{"num_hidden_layers": 12, "hidden_size": 256, "n_experts": 48, "experts_per_token": 6, "d_expert": 64, "d_shared_expert": 0, "hidden_act": "geglu", "moe_layers": [2, 3, 4, 5, 6, 7, 8, 9, 10, 11], "router_score": "softmax", "normalize_top_k": true, "routed_scale": 2.5, "balance_loss": 0.0182, "balance_bias": false, "router_z_loss": 0.0001, "init_std_router": 0.0206, "lr_router": 0.000497, "vocab_size": 32000, "norm": "rmsnorm", "norm_eps": 1e-06, "tie_word_embeddings": false, "optimizer": "soap_variant", "learning_rate": 0.00287, "beta1": 0.95, "beta2": 0.99, "max_grad_norm": 0.5, "batch_tokens": [32768, 65536, 131072, 262144], "max_seq_len": 1024, "train_tokens": 315400000, "max_steps": 2766, "dataset": "wikipedia_en"}
Below are experts of layer 6 (counted from 0) of a mixture-of-experts language model. Rows are named router (the router's row for the expert), down (a neuron's output weights, with its number) and show model dimensions 0-255. Each number is 500 + 50 x the weight over its row's rms, rounded and kept within 0 to 999. Numbers have three digits each.
After each expert's rows: "comes before" lists some tokens at least twice as common just after its tokens as in all text. This comes from a sample of Wikipedia text that the model never trained on. Tokens count by the router's weight.

# expert 26
router:466472515505432421522449530486641484475441548492539596516452566537477456497434440554573454522430499530436443529512518608514452521482571454628419497564461532488568482426531390402427472508429458509553492460580512472509579437492517494494500447493499534454443477520480526458476454533538553473532480450517578534503545538460478556477463532422552529458547595557518515571493481548498434482452537483592579550468464505510435433537544472521480442546459518508545495557578429547441546447511516498544547561492419407503627515435410539523568416482650630533453573517540446566433514449401507605516525496516519481492553494433482402484542525553512530446466410487429465419521545513501488523523560543513526549482472525499520507437492423468489538498574507481607557528480502526565550457524565
down0:467481494468553540463546457503426470509562523607557515501538557585613441512357485563544503473468524401483476568518581418439467467509533432557575468472500549554480411530537404554570570523511431548547386536382545580546591487444470487432483493507432493567472522533466453468535461519493449497458475447465493548505444433507518548513503531489611502450571480537488580505461472483469540479619558466639483515521474482546521478461443524537469576388474383407522500583538466466368527514557467581424505566508523421492485517586506486473541448507465532533521566544506530527447498474574514562580570507595494522470531482475475550521544512474503498582442479457428516540537532468497453503487451521554471615489508467553509481479508579479531487506569509454466445449513539521430459621469507
down1:436518548443515437575398531473391525607401448545572549585478431586539499494583468373490510491576451534579484461444483494485518436579503522598461536557557501542539449522538538472511612520504396446517513554473546519488561485434459431480481418463520519461544507511450523550528591509465539419404491473547568492538536487562497553558535567507448426457509460588482479472500457513449474410433498516507571498477535453514540499502463447470593496521443473484560490537497495512519492458461550462549464474479545508455494489419438520582480508457427501519528555550462432581500538567444520555482485507523604437560630461438520554618470528557424547596521422555506509580493485487574496504534474427487480526533487501382492492588538465488371546525434550584462519502544570526445487446473493
comes before: " the", " a", " to", " that", " in", " by"

# expert 40
router:488548462433409499539429545436548484495428554483517497515451459553448389492457417534486557504441473532419567557542500509514483552482537491571509521542394531478518480477459433519480430533473431466548571507506502376515490476526529488523473523557506509429497512465508495504469524504606525494483492460451508544601519519437491480522470567448569576530534603544573513489503417515472503443466503522469515548470463589464359485567565457502416518546436519463454490539562494558435570432525525520655545586474537471613525528430443599520554462552554567519478521518522425537427498488369468542404502560502484505546546483545462483520494554556495561429447482557519469457589497593520507592512540511433556492513505600493477600513521400480429488532443417424564531532491566565544586460572534
down0:400554447550477504589517609470415419516604476509510486503480490470517460513449535533464549380477482487533555500433508507526501502439486436482490477582495534528522596448449451544538500377534521468498533469526475477480515481488454524556525478400502527515504592520558472558541623473455442472547420528467493532499535474502461521497530396415411506458540564464531517570596562527562489469536493485496509458464524499567472471564578481416504510446517499521564479423435554560509441522563528519509527527606507400557551576497408456341531504441473427487359472441582527520506585489515478572617509517540600522403574491463482519483484521492477516410488451446515473415523459514528561459402466531474504586549456427515486557586505396500503508468442566458558479509472530557508538523436483
down1:442566487559562477407483390474455462503465498434480463510514540537502493449520554540555501515588501470493450476510454523510511477536471535567569515488490445414416569497555475441530471508406520471520480503477503472539472623421480514538516480451498473436471489504488436492449486490507381514418537446516468584515380540496545564556383467473433455505508505523527471482486438469382614472490497527568494607433448498483482477520464538441468549429565501439603512569535459541446468459476470475430518422552561532525527463523526555437574634526473552492480545570433507441467513586549525470574548516504509516534535449615442474442485431415547582499484431463454507499471508416468503580436537527449389488572555491514490637534591467480415403482598502520600475469494442478468481552516476
comes before: " |", ";", ")", ":", "th", " m"

# expert 27
router:490491450420465537546457562415537474514433614466537566539568511556472448407451402499509487568464545502526466536548469531561468525478552507618501496592448533536489500448425402434476454484423491504440572531626532445572527485523480488470484507590549488468506495533511514467546528522526605518556456471500556510525530614422488559488536486458525548482583522554572556552482465552491518486480518482519485550434449634399440450506574487503509430578454518514508499543555478490447604460528567512534535542499495416508495455491371534539535431518626542537484532577510488549441482508487463549396521519550540487583567538490426540476535555576513505490438439477492522449524525571574418538517512529512538586511517586525570625527449432499485444475562461503565561503462548558527507363474481
down0:473563483518426570499568558495508445477542470480426491552543432460508446550394482501518521499495425409601526500461555438540532440509549470590465424486476557463540516534513639512429544455485434529448600513504588514569517515506488458422503470501437505601421502426469625530550450555497517576552462463580459565521438514434571526599514445534584501493587509573531482546529569524533465524534468443491531474440401488462578530466528537546491467554531567463456443427455486520443404452497507493531482473551578487480472531434504533545518557560512551546502486557539432542439568494476485497498509533498458526465441457484554503427524515568510513506515414338508618486488454584520578452585496520477530412468548531482431479543508417563448380512578483439528469543497436496487480422520430
down1:463446524538507422432477479435532500513500501453455507562507494553445460413557461523515459420479542546552479392533498563521446537495563553503527559488534514551486482509474408478547480438509561568449514474509542407439418574540554498544507501449530448484609506514595495435422423564552504391629548532524416535480553565493502517477529509565535488459567433600502490502451589381500491447478472536512497501459529595455551508461515511503575486571529500512540501483642515553460544460573473472450509527487530622530547489572519476506574489535618482517548431486476454500578565544503491562401475543588482574516504560416468549518454528483554526453543462383504478487662527482477440461517475508513546424478508583507474541533510552510451558447558507447451507549574433507446569438466404
comes before: "\n", "-", " The", "|", "==", "The"

# expert 6
router:500527394576351424553422526528557450513500497504524489529491548504430438438459404524512549489427518524470453530514513563533565518509583470503503582613466574480602464500455394485499424522458536480505534441525547378570594483489485457463487469488483449515395484472500495465515588493508505450493532408507510601599532498491511513506510433383596535522587544535596533494432465518443486529491579491444543515414443575515386470530615509504436495516510504475535483458505487533450593453575544474617520574516499462533506544457428495553561502480566536569399556493513439542428434502514418547435531567553490488565501532493496505487493538531459514493476484583507521478618565538538473565482579455472515523494527544481550575425540440461430409509534498443506561517461485503575553486481527
down0:449541547475512426432566495466497530510510443473474457397442532504557547543505549551472462536501571507506516483497459430481479512424607519544473566486504472567471527472524428586432550464462389621529389477459456478560472425522575456465483492406514494471436520571535430520555544517465515447409466509466520453472493503495440523509476440495556516573487447456501451498417549494460529521490456512498563478520529397606428550535474588500564456508616559462469483549490508562513472449529564431510557561554562566499504489503446481518518500517595569462503485506373452640555506530503485481494513414537523425547539534493487520537466543573529479449568540446464457606548438466518443405362592421567528510592403495504506507562448549508488489555547410526515499503489626518552457439469454
down1:512588497630457392448476517440470548495580396621525569454588575478435464476472486477520574560549518470500553558494419560540571440483587518452541498529446551497483593551522555492518491421507458505466539584533503491492557399489556433480471515463493501462490466528504498515407493559517511547453464593528534519490556540527511629466451478472482559490474487535480473542545461504456439506428525542398545529443537487496580468434525543550475526429586485472468486463578610581474460471606486511526557566434630599488547569544488512499499463458557462460523490594484529532560510600463507440510541521547463519522502506497552528436510496517499490514457490495536527616537487507567561502460610475496445485617612467460570508427517516516458476380415543520500481494485502486540544543591590
comes before: ":", " |", " –", "–19", "---|---|---|---|", " •"

# expert 13
router:533472432498443525602495573460558453535484555441463547526562562516397482380416407471440505563454459511462472505544568511537496564483539505533460519571501517535525487481481370487525435525427432426424558549603508407554582497483503488490532471642493490479541462465514496478496508548554594472543465378479558574513549589476525547483567445416544548497547528546543555509452449512501535511480567442471483542460475608398384482533559483543488443495496532557510494480569493437456545445553489544527484544532525474504521585452442583536552482500565585526450586520519465531480415447464443595472516512540536491542583492419429447514464576498426584548459490529509527442565523550509502533542571484523556536473457597549512583487459442458422515482559485484595542517472530512575503482593501
down0:526482474473564494490532456404491465454504459505495503517539536522456544417525548490488379542436594548525474485488569483557344503417542553457499475483519487549443492487433480544560513488523506448432571518474465488483478584477511556480522590425478557498548512475490493448497512584510529516501499546505574502405460484580545505514522405536471493492555501506578591468526505517527530493475490473440556602479545540405737453473488534561638471521473455512406565523501471470538398553591448444465435504571613569474556475524497529472456559452520470483550483511446503536549578540465492489394557498513483410504522470553622489477479439537535491478473419444502563547490568469513457451483507556539479577522484527517447523481468476515454614491525482375563513443554508463450497476393453
down1:525462497490544540421535425425416407506426556510520514503487483500531570547539457394521482412481469561497532558516461591497590501459647612430538393537391478516462559501572512536531506532526485434480645438452525573506461492524506582433486519456468473470466425432536486404442501507533430499390469500533394458456548549486550463484496512515408512557503540509464603475637484537607486487487502518455448471533526470526682510501426529470507442516537486490469500522515449488496565562530440498449496510477523446450527479585515564488492493524560511522541564481525514505496540453484436419479510499558527534450429580525501496519501485565520462510584435526446530572481526425421460562550481565548523401490509569479506465492489448500617506499464513593566448544474509574521528477460429
comes before: "\n", "-", "|", "==", "The", "==="

# expert 32
router:478557476460421510537423493437510499578487552496543588531465552575429449401451452550492494521436497558387460496559473544528475536456603489513481488519457544462598456463472401438456486535465409477468509522524535419550510439486511527506484506641508481521440461456495503526491449571516570446498491477455540549568570494426483474550486504472590499551579553569588541510481424509460498414495540440538524548445488616513350470488510474478438516556492511485461524584551500513507555454550539506583525660531525451575620447440457606542528489452569608548473552517523472575472461488434468517460544575518508454525573476489463494473521591491577586475497541559474523484549560517535464571537536424511540484464462557524496624499519445494480430552531421432545515518466529548552478462566492
down0:498396438455430503463480427428558526495618435522491494473535512546469459456502500485466515528517516461419484417450507475564505539541508539452474582375529577517428513515485571463531535486552461459580555474606505433447529514517603507451452493539484488451456512529507541583477531508600484402579491467483522430544544504549457448522551532469449542499508453529359440494489576528530453532482536460438523492455580477546575549465457499547448411511450544545504571499402510461473416486537473444526463442403563459461430461421512493544603476508504518496507454447592559502473521536466447487582547470522542499398546542422545591541479503509589510490619554470457481502470565496646523506456578533496502427445515580475495573514519501517457509397501403505534478486529411577448480406432491
down1:609495399504384575535508515501499516493536519496525473475511431491498539417484487443481546460497495521510553507481441571399498408444564545374395529511553507381490562512494509497492457551490555476483516532550550328482476484471548409559515512494536512518437545504529517483445453481534578558529550541537544440487471438565504481402576555484525485444521463421475448494505473454439540492509482470477481441475509529441425547541593482572473563510516460458437479430415547443434454491507588385556426570513431533388482477511471545570521550527589443572567525453480453462509563480509444501419522556482593483575530493520561489462504453563439527632477556499456521518519536440527604638510470541531459498428455455480495564562485524490462497418456477478512515596413492555516500482449494
comes before: " |", ";", ")", " (", "th", " /"

# expert 11
router:463488461509450512503412577481528448583450548507531487555526532541479446421438420467484551515484556479442442526550512488568530538547565504530500551521454504465527490475385314403473452515490486505510535475529540434553526449497489523499510451582528441403489513496492525467484473477497572454482446483536563505482559526507456509519507464556567478557626478516602564553418433489498580448534521476463550631451495491450421447479525542512556476543515551507460488482510469534448518418480543589531507568537423425565548504494472567524638475534549583587423608516604442546488505417432462525437570543505517495533560487486516551556452557507470505466480494625422579533565523476562395551535525514513581473505493507492571566400485479356487470541479482491596504492440514534505546476462527
down0:563467453462505537492469518487527449423524578511504442561500547504584510452463514532505488613485440503509503547522432449473478508470418504531452515531466505481495445576495404455379571473483553637496476519466453521586494491491484536505437532563477507535466460477489443523502475454525475449495456395546527506563569571507463564513476497374606525441469392552554448441555405537519489544518500462473507484437565590537419529640427506424521433358451447455550512575506474518464546427528437484606493628472532523590455464533493602587482502394545507558533477528474468455498471550475532450502492502556447452437493514484426503512449498464461509576488517471449435501465477606547577534421545457503531542571522551596467460520492464534459426541526384472492529417522480452452506522531533
down1:525443520456466413423509477556434444526469455395572545558593435480539557572530441543433414498547477474539476447486466542476505492495580524388479515514473409449480493477430520522543477423503476486485537493601414521489448536550569507434473571545533543510535495530441445571506538502480521546500522473570458433487512469469515431561559431524498403495440381440460473465616479543560564523624494469373392532502412460537584524523426490467491520544512464552450431398496513476536461532461493534516510548508519416457472455476461505417498545519470452525565456561433504532485598543506570466491542566513500526458513504567487499429533393526587467575558551579425487485374532579538571463516471493556503475562476502604503439501548540474499522493523418464488525445567456407493446578490507
comes before: " of", ".", ",", " in", " and", " was"

# expert 18
router:455450454412437527565455452496568427574394525518547539446531499477382419390452428470496495493465414433511455536587597520558530499460534416528496544620487568405462491446463372474488443525500454543482520557551492439509576484500558549513484567496514509489484510532497547477475565564478530415558496477543576534525534530531521491542424459448501506527610493551594554501484476515542480465455529458538477624431471541468462472520511455516479469551501512526432504535541500504400589422453562618583490557523412404525518497499459586516536470542622533516410530555538410525414474512486460538488548526544538520521498522505446495568512583542484517449488465565451490497552480558531393579597490464493505567504514508475524581462539477410487483532542549525570507509475521577596527417529527
down0:449467514448492428493461448528487537533525525498504534534519349557457541498503466417506521426458531463507520479528485510493475476442473463510569521466512480414467549485446426497527485530543491496470576474569439435526498532465486504548482533446543524508547539562500498582461455564448441440455551451517573451460539552450413520447595463562529397536530503434529485505426601518468568501415443483492419472513448535454606480459448470440525575595515420488426420486517509547428519624526516456572485441478440478544516470492493561330431512467473430493469452545511521496462554446518551387657474526443455439463548463466458507584460438556423408544472501484539581536495519547511447582478471495545563548444455559415444411512429596493534505522445560534556513457450537484589491514500426
down1:625384521529472564531447424401441432479546585520502536520603445523529513458471483545522505465541468454474558432467560518474490596501433493493493497467447539433547541553394422533500474455543443501497582559479498428411574526462506432516479490545570528490567472481469541511389570588390435524487418490468516535496609455544493535476481495455538545564491451524476563453532521589489418496446495478462445499488465549455481506557574534524579505498485455525544544478495522536491480441550527621491520524481467393486537493424428478568499502473635520492391534542467560479446480436453525444530551616482397503478545495452543528494485520407506489446557426512496463531554571399525452432464455640549539484479483473554570527532494534493467559502547575505519490529466493474510525647455492
comes before: " in", ".", " to", " and", " of", " with"

# expert 47
router:481507464491439500525465509478555431509442505520557568520535489578367408505424455493504482539487462462439468551566470557520419564498562515530508499517474534441489486483464410384506492538461463485413542513570538456519522418481459480490443526589515476434433518519477493455539421500508614513527469503517558549563600513452455475514513500490501502573595499575603567483483393497423444433532562443547489609451518527485403386598530551504496460528498597512489516508540505476498555402469551623595536569513417430526563490424418502481554494544574567542500552503561430574458465490450390539461531515566549514495596483456465525476549530498454606450470511529485508466546563551531483561582497523479531496499524523520594565486470402420464487511567476445490540523423530482592505473555547
down0:533510504506453593410485396513560499497509510487498397582550512513540426492535493537494480465430452583495406511482482473552478524544539492589557521505602584495553477469550685467534457495449543550532441562441516414503477507533433502468463444413549443562430482463532536606464502485499466516392506479464560421372459543485557437551488424478505579529526521573500472510554495485475428528496498356455525517532536524493711449479546436490510508453518460505591473528432560573529496546595439488495446541455479500512437513520533479449590499477461475494415466488473474443512554549435480444571479518430478442413503486548497577431473477478565440429500529449462527450531459507591570450585532491564487596468528583516485511480489558485529508512517513515543509528579525442499509533498489
down1:478478398517448528494454403556511472550453545430531480420618520540555567465517427470598526423572562508486525479493513476578553579595501530528475462443559505448514472582658560438497489481491603504524387574545486556492588469492430584467574514500514402429557586552545516463506499449432477510461518503567498440541474405561488420380436583430553434497444470555545593579550540488437485549503494487552454537537573513444474518529544590517485438423558503503578512550468560537474483476483519502436527433474508515464477501503593514436487501555438521479501516539501476513593485446495556462485431395490483525519410564514553487436485436472531583534556457557400528509457516502472555472438451492548470572501474537489593549511426550517475466501534515485482486449455470420462457508503565
comes before: ",", " |", " (", "'", " and", ")"

# expert 4
router:480455511537484460530459477474618456537445571476539592501481512501494408422469419477519451483443518420480419531505518598528465604492565481584476455531419556466487521459472370480434513564467487528541548484548531465519527458507534486454547488503518566410493505481492533490462460525494534497560430468431568542539561599491501544551446514421557577511523550547537542502461480518505456483523548449495557567489427536452470414542496491533445453551461557562510494550571440567392547452519532526579517539479480416532626504478472481490495479514639621471462566562562490509409536513414467578380527536566525514565508481431404504577517536532489539475475490570461511449517544542543453528594552516474558504500555538522535516420473463348424496536491547459568525468406578528534549462573550
down0:445421404473440472565489519483508580514502522559436541506492440553502448497478458435524433490489556558395538472453522526528399502453444571503470504462544535460561457542552383531458509423432499460582522437410490362534540512550520542514450444474550500538551630508499536497497563495456508471433508554451559502447539496493364537450474546502499455582457495453544551506460555512508475503452475465502502560518446509416468483465469506481557537457500448528481482514595534526508502493509389463491489423494383458528554514396482617419508458494501619470457526436480486495532531483531459487502473570546546545572488579472436398551508458533397492463532569522430428454509398463446503515480469413517442528580589440540533443435519471526501598536451553575459505460534473459476496477336506
down1:508619517476646494553482445488513490448564471493545515601421499508537574494487576545485568469464470494404504474509524477522465487497552466523587421491544426539539503516625584460531500611501465434479544459589453598491442485503591435497528409580555485541468445504531470479544418466539531489482563514519479556506510545550559540435502480500567554490511560504491486520483446506578568456538561492504525544428500532480431563477506472592507558503466436469423520496593476503523489539508475479528521512501591532620557448600553470447442436445496449498552408474529543489466471535562483490603452485462420420439510504559505509585520570483569535469486480558500594553478541463529545492546610453495510554406531464431517408485453479488482343556489499443513564466467559416516566433422526
comes before: " the", " a", " his", " to", " in", " by"

# expert 21
router:467474477479455547547455508466517437534462582443491548480556512492459468409476453506506547503479459564472424573536489525518498546508582505564437544572502546436544474513410344409496447481467491539548538519507524448524584419519483515474474460595465424397489484538535527439469528557486592431502513492408581489540523526524554565467469442494539550557542510506539564556441488529535549445515511488511497606450428522505440385559534479490469492528489604509490463482595392552413566446525537577498533565588444414602532470436498571509595468528547542572473570556587430523402464508414488493392552516476518542553519508505420534530527515480469530484432459609436592493571484542532400552545534537503556566490480472530517523392483508433464466493491439526582562484487537508544503449455500
down0:559531558389449487480425544531548501504526489516512523526452555475533542461499485603573485527475539504455540441565512596490523457541535444494530463497496583523509540387458553426415511520470527451505485480608558483416432489497502556546542514424562566430481479518485433542508461523541426501466385513509522470534422516389514493537503518515525563560505466534595487468530572499500441545498479489571432464571485606338339465536500514470489411550461473457518538636456480500509570448533451427554505498551480526521560493452428471452414508529482509409570590540414445397478482506535553468548500543452444434598546469419417511576462586512503543458474488476468448383504503429498512497541521472558482441460510564532485444447464516486576427479475454516594531522548500504487554471523531
down1:542485459511488541490409607459511528526512485556478377486556504451495522459542402484504434461487599456538614468540484505566448506596432492564510536485444406527473565540495563496523435458481435454528394515505502475500581464429519537431576520525497533416527610526469477473562581511489479479442457473447421467553552458454487511500536500460583450573471482452558543545438552610474531461537500462487480532531471492491557523569477570491532504482561564416493492657554515468523543393575458557581495443520377582504548494559419468538503496507481541484541522401344473470559491535484521577517477574608517501465561405476524474534446531464478527438591449514579476522577582545527549468480500465497502561492480435539499441564428460512473446505599503538539498435478557538496509499507498
comes before: " of", ".", ",", " and", " in", " to"

# expert 12
router:409518446448403486511422550462514486540512508467504542542462545491464416438433527496516529500481548491394533584593513596499459597530545474539479578594462507446608524486498426474504451552477477496519532462562532359490517449531568461488526463551488505441462422527540542453497501537508523499509506535539522569491550512399467530511454476433505589503541567533596491505469479473456468506505598435502564563528488597497367438463567453572488529546482504479524505525516430553458557442548515484568525597563413490558563510466416537490543483529520581501458528598521466576504469496412446531439479528490502501566542460478500516445485534468485489529423500593549517516661519574554434573497501494416498498445525533501519614418498410462412506540460519485538555488420575557574542434590554
down0:455501674450457497562605587464514576452543589542550446549455517459494580574430451586522428545531452508536434492582492450486484518438487557515516506560488483526573462654556496504387545444523451605548486517541517514508474458427545449545411483557499481504477414517481540440474523447544445410526432466451468515508533520460538532451554534568510450551495434432559537584503471515487503550494484525555480568457502413537527588486481430460422529464546486525553566449426515539600523525557474541541501586586443488410414405456505539468613523537473512457575502545511451535498471465507490509509457526471513558526489546486534509520434527411436485583501508521548437505529464518495519503571507462448474551440497435598497473514456495531530513507573415416481478457438459458559558511390413
down1:458544458510454496429623386507492443526443463544464469595426568482435506658447392484524529547523509556493504532525539593567483501518525497451479520535550455541503511556457480523598498522520553494593498554546470482485494531523535540457483414449566498472504564474476592591517567464540490480477559412429562505516456508550486487478607468536488405500587510442488511489508583447412535531470567505460477529467459450454494520506531452323400432569504508535531506569459498512496447535533503532592430487551490473568499494501495522595447487562474498472493514508488527470468508376463532431478508480449543554559489536427417497506569494473483401397544590456575494472526451513469524482508474464604413554470562493477499516537483437533511449500537566438541433569545434452350515439521473
comes before: " |", ":", ";", " \"", " 1", " 2"

# expert 43
router:500455472502474475533434498452602422508430588518504554532486508532487393485482401481526471524480432498458473520536547619477477570485553488624424490554487556526513537475440369435448497524399426491531517502534503488520542502554555446480458488506531535424476534522469552498453414481518523473515434476477538538550513539438469561569484536468518505513549568554547593543470502524555428457456530422507614561434456533446438443516518459544461502534451533573497512502582463503442554433517527512611489534529422412560615534450416592494545450508576583477418574543516463555447483430471456549428486567540515514530605489424496428508503506500483549452468480497456486406480535472565478631549560507516544508464500580528514549446454450372496506518500521489593604484403541502562533426509531
down0:448572458520526556471583425539482596561559522464486545579540478494441518593497490488469460417461449513428576488483540499530583527605532535424502443617595455481499555455612596436434401600504463439593500470548441528489479541601496479452453495458526542451496397513468530524451492492512546507479492389598450498574440458469584472559505571439506550478492465485557543491496444470572456499508559405564573484527485449544471520429512433535505484529512516455476528528489536490493520584395513454612489532534448420543498402430501548408482532502416551539537544524463458449541405449458462473571540500368567560524393488535526471503546489463465472504563532492420519518519623546508580467511505477482527501537431472499506481477512532558487488579464518444507528547502489473578499557534549
down1:496434493546520569488531469461509606564479468530444464526421520523547511421508448507517383547569395572477447385502511468494419483486479522506480464413430569487439536564501511544500529426459530542546458551476427480452452589572554527445600463522593629604558567511460454433500456605463597486507470549477559386542465536526470444443506474478504475495508575437513566499570503508480477489519499454509560514523430475477468497553553474539498472445503375525467557510497528516460481576431493518459490463556513502486528491477548492423453493500599569527444555575469520591529601518490549487465501498485510462448502417411543545508581622474525512439511447562557472511457412475526537527516494435594497485455440492466485500464414414525487611488480583467474444507459442423444417472548595
comes before: " to", " the", " a", " in", " by", " as"

# expert 17
router:439547411419425553596487495508530425564433521445556527502506488506440455451417442453524560511478463474489487541571447520555527566474545466531407554571439517479511547465448421445538413562459448485520517481515583490513554461572550492489476525586512442423475512529529493443515495538482550460564485473481524528553539525482544559520443563464506553576508494495579519548484448504527500521514585472483502545392413519463443433560534499548452438550504606514548515512574443537471549408565563585525548585564425397562553468468468598583536462531558530513448562582566425511504469453391494497401550509530547493521520517535456488515516539459432571456459475601445508454525520592542391572513540463477599611484494483583484568484471474397477474518525473488527516426430547521579550417472467
down0:538542462503557527505481510568516587504380446496521473453557484551505546568572528535445582506477536524548428424461478590526543515534492459537474522467502541504537519512582532578532398554532435536533526519522557505442421591494506449562481491404517511510481529578486450455548578442471504535573450498418524535494518560544583534416390608424519510515511497467541503491496512455544579559408463519481403464506513515497575554582572500502476371552545532556525567475517482536456486512461450455441388508598534479459525553455522489475434512438444497502468443420506549569502488524444503517552396572492551654451539526510577493571471409500473573455439561457466473595563445454559476531564457525453456470495464500494433468472474567422536463472472590476565516540452579496569503570442419
down1:517487500515424512441550504497542547503538483546505442534440421481488492563483490475520467516554517500504479462549519554507555566587470536382454508501508386405450483401483522449509605563591458496361586383440511551499474474486564437454543552482542489504527489510564406539569477609418454490406464502526504612454427566497462480543540475473386511479512507420483483553523575586551417470482528519432527517526541466498432547529500501527433430524465538475606528526614500445482513487551373526597418558463525487596528531539484497497480511518519560527498513569556526466501452591395584427559465494452491516573559470426579436432502498504488519506519510486430411492452547523461559508494529495464531392512405529496544427506534428498498442425509516528461472502416463479429545504475519
comes before: " of", ",", ".", " in", " and", " for"

# expert 41
router:456514428458425441562438522500543474513404547398499529506461564482406449422457414515514574535448486472484465520530558569572487578465513501535433551551469514484533474456454344444514431568397456465449548539549485420529571482518516529501539482565491419473509497511543460454561523532459535442543546449503572532558571547485510557478495466440522535485492543511537535557492527480441472472485575463485494615440512531424390416467537551531436427500506534476531556473522487530348539453586558501531519526544517473530495524434524563527571461434538562507461524548525466610463408509468475556399533536522525431568536488510405464456468510501450555492451461483533550518634532538564481541499604544433490598461456535507510607451421466464431523439555495500577559552490581483563521443515540
down0:449538522487506494544471472457456522527473479451526504560532523556574481558480417490576483413430576533502603541494493421520375431463523560483615447422476466482345467518538517520492461588601465447404534466484553487494453448442529479536504608424580503488465510560449543465465420532509524489422534518515557523548567467525527499484515508501515447451584419471494505519491478425478563458545446444560599590414587472477564501503508508461470529551549484456437491494456561597493481408471528507500536539492503446435454434564507475539452492547528461542485403450458466580533589444417567448424496487414443430433458427520561583469536518540535475519568393466452516602578537456587484538395423478507565525453482508482466503531533485409539445469544496544514555517511436535480533469505471
down1:593563465452540469474459454408503555536471576492513556417504519411535443469576533575548503479454504387526487577456457542511481573436501425501525421530458526572485548480511401529468528472541465498441402565525510487393524544471538493528532354432471492595448547524550505474610570488477514522414488427517512543467425468503507489525470444509477430470506383542542511515573573511583515488498502475462442448546422574521576516491587498536467398563464470497524508493487484478545431494517419509490495455551467510591567515534459446516462536482415546400392484487384491495498490437507491582388454511414569372514473464485527485480491519435550464472469525455492515475511439492561474418550510403408497493506471460447464356525488581459476505540503566536478534566469529523438463531441514
comes before: "|", "-", "\n", "==", ":", "==="

# expert 1
router:483540418527450486490506523497537463531431536432488494521427505466405517455454394491516553503429493440445460562542487599536540549473604486554463455590485549450474507507424402444486400571492464510472591516515555390468520477532512527532559468594430470447508501431514469497502491476521584492522523466530532550545542576448539571465539513420578506524516636521510548526436474537414501540549579459515590638413487511415388455526587537500478420516461513443473444554555471519431560414533563534619488550439436438602564543501460530489528478525564511603426506564565492547450494499454437506513525540499501465529574446521451514486519574507464567447446498592495488508514510546536487606515547574468547525505470551478533590462491501407507464522505482432525505471438510537582496459571534
down0:459497526482464454523495482568545496454558439480444527593485507585546435563461538470477504449524477515486546445392517498553512517600543459497585468494475524524469476417480408469632512488452488451489476409422499533567455393469458475420522555528652462460527500535409496512481459427491489450411530476499396517399428486429414525513498445515564505490335498448604433476493549431474525556555522621575474527491512623534482476433500509527517473467475484502542569508584490450488477474488544524466461434558507497438533526537422470467558614505554508531544536504571497521410509378466548516493486420463523499484483494618463492491375448528549501466516584562516529566526519467547553495538538542491542600568524555488498450500463503535535517512469519546519466455548497454567527606480531
down1:456534491511548500542499592588575547515525532418561542464511459510524495615532492500466559551554542472472471472524450449507475466445545552504442511470517510448535503518444528458451579464527507389540521497556538523432455445491543517510412554369512448480523598472465452423503323492521504540414520578547579429456498478482457497532612490547565493562456482574568419596480527523472570508480521490529500586521445480520507602418472444498545432496448538493589573404462458462487549543508574435488497508572471494520531505534626457571333506455488465529523427522524476557534504528503535462531567447460455543455525490526520518598501485532481417490463544515562445515547519545467430522581533469521404430571428365522438463507429540409454525552542519494502473541463461483483533507550520
comes before: "\n", " |", " ", " 1", " 0", " 2"

# expert 37
router:418532443524442519523477514437475508523452557461488533549486465519444472465407405516476514530419540519485524523515551624519523549496580445534412521537518493514519468467421397427464399521473478502428587541525599450528511449530543498487545507558554530446476484508541466469485466525532559500564507478528554535495500639415458543502536516456589539482534584522489503532459503513490508533480578458556546598398449557437383444554589528531519419564445470511474470578531438528467503365553598536531498549460462439580489504456427530480515468526590539587454511497532466512422463450439487574430469529573491460570570454449489539507513617462426560514470444521474480507486474488597415566481558486503602571493568589521557599422515464470492442477547485483543545483454515511591529421535509
down0:453467505440626517429487443417518530500529526503493581528332502539494534541498495529534428455465454425490503572605524416492482503501511489496475553490539458498486514531582458518505586419492451448498498426567587531482479323540492494420493446562537459522478521499511480495540619456497528503503462539478507557495506447488623481516483461523442556486492469529552501515547521419588475489506469485491561502552477446519447527546502424490519476461445598484499413429565538521555514481528378440535458531473504516501382514509525530406474569440467518578576528505537466495462586524413599524497440527350446438564439540507505523528548476468543472504484564505506489566563588517416523560474562481521478421440480541545546500541581505595531602607526489518468503527491431519613508552523544
down1:492474440543460490472398445469502667484521430518452435501581586476390455445504507511509560617451502513467468544507478521573511541566497603488483453470539505522572591479499479559516501492560491538529503522498485540436360475470546532450419522532607495509508484544367418498460537463492436496514444456520530628446553527577496552551466584463496535444520446449470492460483452509550540427424556494561499554559606523372512463476501475552532393570464485539547538485518557500515371461453467445543510553518511507498459428502507459407514579446502534540509534471453547494466549533486432442511585470564492567480511509551404513517478539460540480539585492476481392490478492480498515501468539577502513487598508540559550517463403574511523573469510521504350543462454471498507587503525523
comes before: "\n", " The", " ", " 1", " In", " It"